Weights of a small mixture-of-experts language model, trained from scratch on English Wikipedia.
Size: 19 layers, vocabulary 10937.
Experts: 64 experts in each of 19 layers, 64 SwiGLU neurons an expert, 4 picks a token.
Training: a variant of Adam for the experts, 510M tokens, 8303 steps.
Below are experts of layer 15 (counted from 0) of a mixture-of-experts language model. Rows are named router (the router's row for the expert), gate (a neuron's input weights, with its number), up (a neuron's input weights, with its number), down (a neuron's output weights, with its number) and show model dimensions 0-223. Each number is 128 + 32 x the weight over its row's rms, rounded and kept within 0 to 255. Numbers have three digits each.
Before each expert's rows: a language model's description of what the expert responds to; "mostly gets" lists some tokens that are sent to it at least half of the time. This comes from a sample of Wikipedia text that the model never trained on.

# expert 15
It responds to: Descriptors after article titles like (song), (album), team, club, plus table header cells such as Team, Species, Candidate, and separator rows.
mostly gets: "|---|---|---|---|", " Species", " JPL", " Apps", "|---|---|---|---|---|", "|---|---|---|---|---|---|"
router:124080176147141115105139158094162175110117091089171074123134100079136153186128146126112131123126158068162148106086105036111126124128133096075139155103126127135118135169141139147111147164119078166095135196154103130146191118069135148088168146075141092153105195154080138134089089159223138119120125130079103135088151134148107179171127122117112134124125148152127079174109116255107200119086151125090178119116110129103167099146119090103102100117119134076150174102096136147151087141178142083089130160075054125081159143131100121177149109124095135166134184138100125117138111137132143172124186050143134142166165146128117138148166105138152178112118121120154134136169187126145109164124
gate0:133109167129088134133154111110103146128075079211121103110138092125159110100087161101094143130105201104185120115146005106122144099172163145111150153118095100123147157150123117126127106160080119135075117125081115137085143125115154147050083114157103100099137127138072101117092016139177090143124131154101161193082174091114106139142123148126060111139147113107152098118154127138122150099103123162115166154121108175140122133055151132092146098125136137064168146078088116106155120095166110076130189139144074107171116105184211107131144167104109117137093219195126100120121112132103109117108092079120140151133143148149111076142127106174147120154113142090158138163108111146123183166169
up0:116113139138104137157121105079116164180148073200142118136105109168134088085115179080126123171147136126183098124165089132135123132156175185134161157110126154126139161175143094103162128193069141145107115137082083119111095112105163103084105086128070071125133075119088134120133037137148135113114140150085112191090161129083117132152137153083065105145121166104159101129145153148151146092150139118083145153122061168166138150063184172112183153128141149057172110111114148122156142038121123103144164131143111130141098123185188118113095155098135085167047157160059127123146148164107126152102092135126130110116161152132107098098205137144157126133119159124059141141122127108150180186191
down0:131102138157103158187110054136137131104112155123107123124121094125084128166107147110161121118158144113134134082152149142113086164145058102085052148103115115141147152163165089127165143202158129168177137044117102128077058108067114170110195081119135100137142105191151102133139110104164102099173125163114139115123147132114154133183114104100113153089153097161096184077119121174193101128082190085150147116123098128159105122146066170145182206177126099159144099155094158087122146132163104193132132088136098090157118115125087109111128140103157104154119120128196100162129125125106117107190113124136169112092124105123120148101111183125118105125098192067114188040165127123169169157135

# expert 49
It responds to: Spaces, indentation runs and bytes of Cyrillic, Arabic, Thai or CJK text, plus line-initial The and years in dash lists.
mostly gets: "ا", "   ", "The", "น", "ง", "ل"
router:122091127107138090119139195145101164073129115097123123073156117079157182106099152130144102154118160064139162168079124053137129153170149089095155140097133089143112103156087184141121149139137078169101172146177108131089163125105139135102126184121191135147054133200095066108099089168164174058139114113078152082130185103149121136133131195106100107141135113167166077127109071191151162153084124139121153105157166127102154086148094144084095108134142158125135119085102113147164058163127150128073151118090076141139136145155206137161144116150087126158110164127080123104093129119144152171103169113103068183181130183125150117102103099123147146129118097070151131139138150154188113160083
gate1:115113172144107135138152165137159172134077146144133125134172133105078114104122157144128152147092105127163165095101164086142150207177135146139129143147148174172123129182114135137129149154172065087087189122101156197097147084127123088145178175184138113130063083186090097124083117127130186097116106104091166072164190099098150102164119133087102107113115116075186149093150093141175120167128078098089194114100151122108120058163165194124133121114094144136153108150154107151142104159170156078101181108130096115131135169113125115108124157080208182113131106088056084130117161113078112163117157162091108118130121137113146069111144106154111091134149145119137087094094121166177117196082
up1:124073154149156141142157138139169186135059153139129113130162132081104133097149139111148144141095101127141161109138159118137136201176169150126152157143106211165141137172101115161105161143150070096130201110090101205087151059172103096152177165173152159116073073163124110116087104117122133112107104113109168088133178122101144103157133162090096127117092095114206162080123131104170106202137077107099220109121173094140114104185152147101142115115114166156138118143169123133135120162148151106087164106163127114105130166107125137128119155080234161111146123086090088137125170104080117123148144144079120116141120135122180079152150139136125099135128177078133091104098120173175114208124
down1:103120157097144106138160155121140119104098164158129255149123119114116152137135113124141171140137096134156098110104146136114114134108130138203125144175135110130118091255134133115112125139123129151146138000131152122117122038142137141128145144141129141119117146107125143131068131131138150139136126129119122149150130113135174144119112126137121114132137149141115114156121161209124140170114122138109135132098119072117122101188128111116164155118108167124131038144122109125121141121156129086098144124102131128119137177117116138171121241081134101104118118144129089108121248107034142120132085121109132169125165123156130138125120146124161117106124104128156118117140091127133140139157

# expert 53
It responds to: Capital letters and pieces of scientific, technical and product terms, such as AC, LPDDR4X, Biology, menaquinone, BMW.
mostly gets: " MPC", " electric", " JPL", " Racing", "etic", " psych"
router:120063119073116150098140150107159158068109104121128105158133094092164159168073129089114127067143125067121175098095100094165136140135170057121169114109130094148131085128143165155164147150129075146120178200131089084123187131115192131143152159096172129096096172178076099118123089154142136115125125125090126129118168099152117136135137096152088122122178109181122141117097119191085154111087105114122113075118120159113172052144134144089146091141118127094144154114127134163152135124196126097098155147039084130100171168189159143208170112157120153178159115109095122070127101107150125179152138089125106108186144205163165165163148115178122140119092092083155113140144187184141140115107
gate1:103163118085176078057125127124152131123152119186065119133119098082142119189079095106135116052121130107092105136057105093151108077114084124143153134129109128085163126073104134105171087169115072151139105169128119150138197161127155149180109138116105146167115130095162163157071118124106175127124136172124106206130117119171095150031172112091088153057121111165119127092085142168141103149132151119102065137096086130091179147134121166121110144102160137129093129107142131068151133140086166130143090154115159178128173172114116128208141076121092175133125188071144140149121158063139146138122146088155149133106142126082155117129091144102133162135112117190169091178114170065082131149114
up1:140122167152116175132166126084096165168059141129113110171095235114133137111125095166185131110153093171125191147122137109158152141157119193080141132124150139091139102142163168119135116102125101140139118171144078183192133135140058105117072090119078125087090107144130118111094138112126156136083149075131142059093087133154102197163144161107086162107101157103178069172139116122133092120139167171063123094142120063061163101130136117108122134129142097124151069123122149133096147162143101170150094158124125141171128141114125192132174122143182086124095110177157124142148123127130117143180165132211134146161211089132102138140146165174125107114146133171154091062197120167138161148106
down1:104135157129103160222197161108153148116128121107118152151073151063137069142106143038151064138136072121136137193176080139108080142122092153106128127169156177144113165150108119138112127167159105181126156124113105094144078138154143088146108123116125135185094088132140133140149106142093067119127109158100176127132115123130160046159150116138137164143133144120133046176122127112136086125132192141050147120120072104118106084089205134188087115122066122137145086167149126155126117129145158202131171133125107150144154131091190127116150172198147145150099063137111120111145152124138093145133135157130091115135144146152111127148099106065132203161100105057085168099109093164138144102102